{"d_model": 448, "norm": "rmsnorm", "tie_embeddings": true, "optimizer": "soap_variant", "lr": 0.00164, "beta2": 0.99, "batch_tokens": [65536, 131072, 262144], "seq_len": 1024, "steps": 3769}
Below are experts of layer 5 (counted from 0) of a mixture-of-experts language model. Rows are named router (the router's row for the expert) and show model dimensions 56-111. Each number is 500 + 25 x the weight over its row's rms, rounded and kept within 0 to 999. Numbers have three digits each.
After each expert's rows: a language model's description of what the expert responds to. This comes from a sample of Wikipedia text that the model never trained on.

# expert 9
router:501506483537503512519490496484497499498510503511526539494480498522519490495525505548511495508512482543494481488501490548454471490516497510490515511521486542483488508465
What it handles: Infobox and table values

# expert 13
router:511537520487486518501500481513487511553484474488524483478482481467537494490518536517490482504499524500542510463502516468500508471466503491491524526525492508493488527505
What it handles: Of and parentheses

# expert 1
router:501524510509506513539521495486507500517487526513534514465487526497517522505505552497503481537496529456490527483491484472483504505497498501482506536470466493483491501499
What it handles: Determiners and noun modifiers

# expert 15
router:549505459509496506520514462511454542494501501453506500481514495508534471511555517505513521517497532495562509500491519516480508519446494540456563511492504491496484504473
What it handles: Linking prepositions

# expert 10
router:566468477541508513546526523491503504509469523466481483440495475482503475544520488441481478509511497491524522515483492541511482485491462499458512492454482498495477522504
What it handles: Phrase-final content nouns

# expert 4
router:537483507520514508523473448506494514490490521442508495475486519524502500490517491520526527502476506470524542544489493510497520468496505521499450530468496539473539496473
What it handles: Conjunctions and list dashes

# expert 3
router:546514451514515458564496502481481471518474527508541518527482498519540505507513514524536493529493519497529519510486499511469560488509492504504503546516509469507495508517
What it handles: Verbs and verb endings

# expert 12
router:494486514498533510491529502509478502478468511481492523481512460466505507521501512445491500472487523474524536492454465506475482493472460524512495503521477493482494530507
What it handles: Word-initial fragments, paragraph breaks

# expert 8
router:489490502514542503491476499501525539487496553479520531510509482507554469482530489499500452509514479498537527511487486509496507467473456449486516503501476459521520494532
What it handles: Line ends and headings

# expert 7
router:525492471478498495546530480474501449507510520528528530488523484519489521493546508510519496502522538509540506516501474515497537428498495479490514531461471483524498559515
What it handles: Mid-word pieces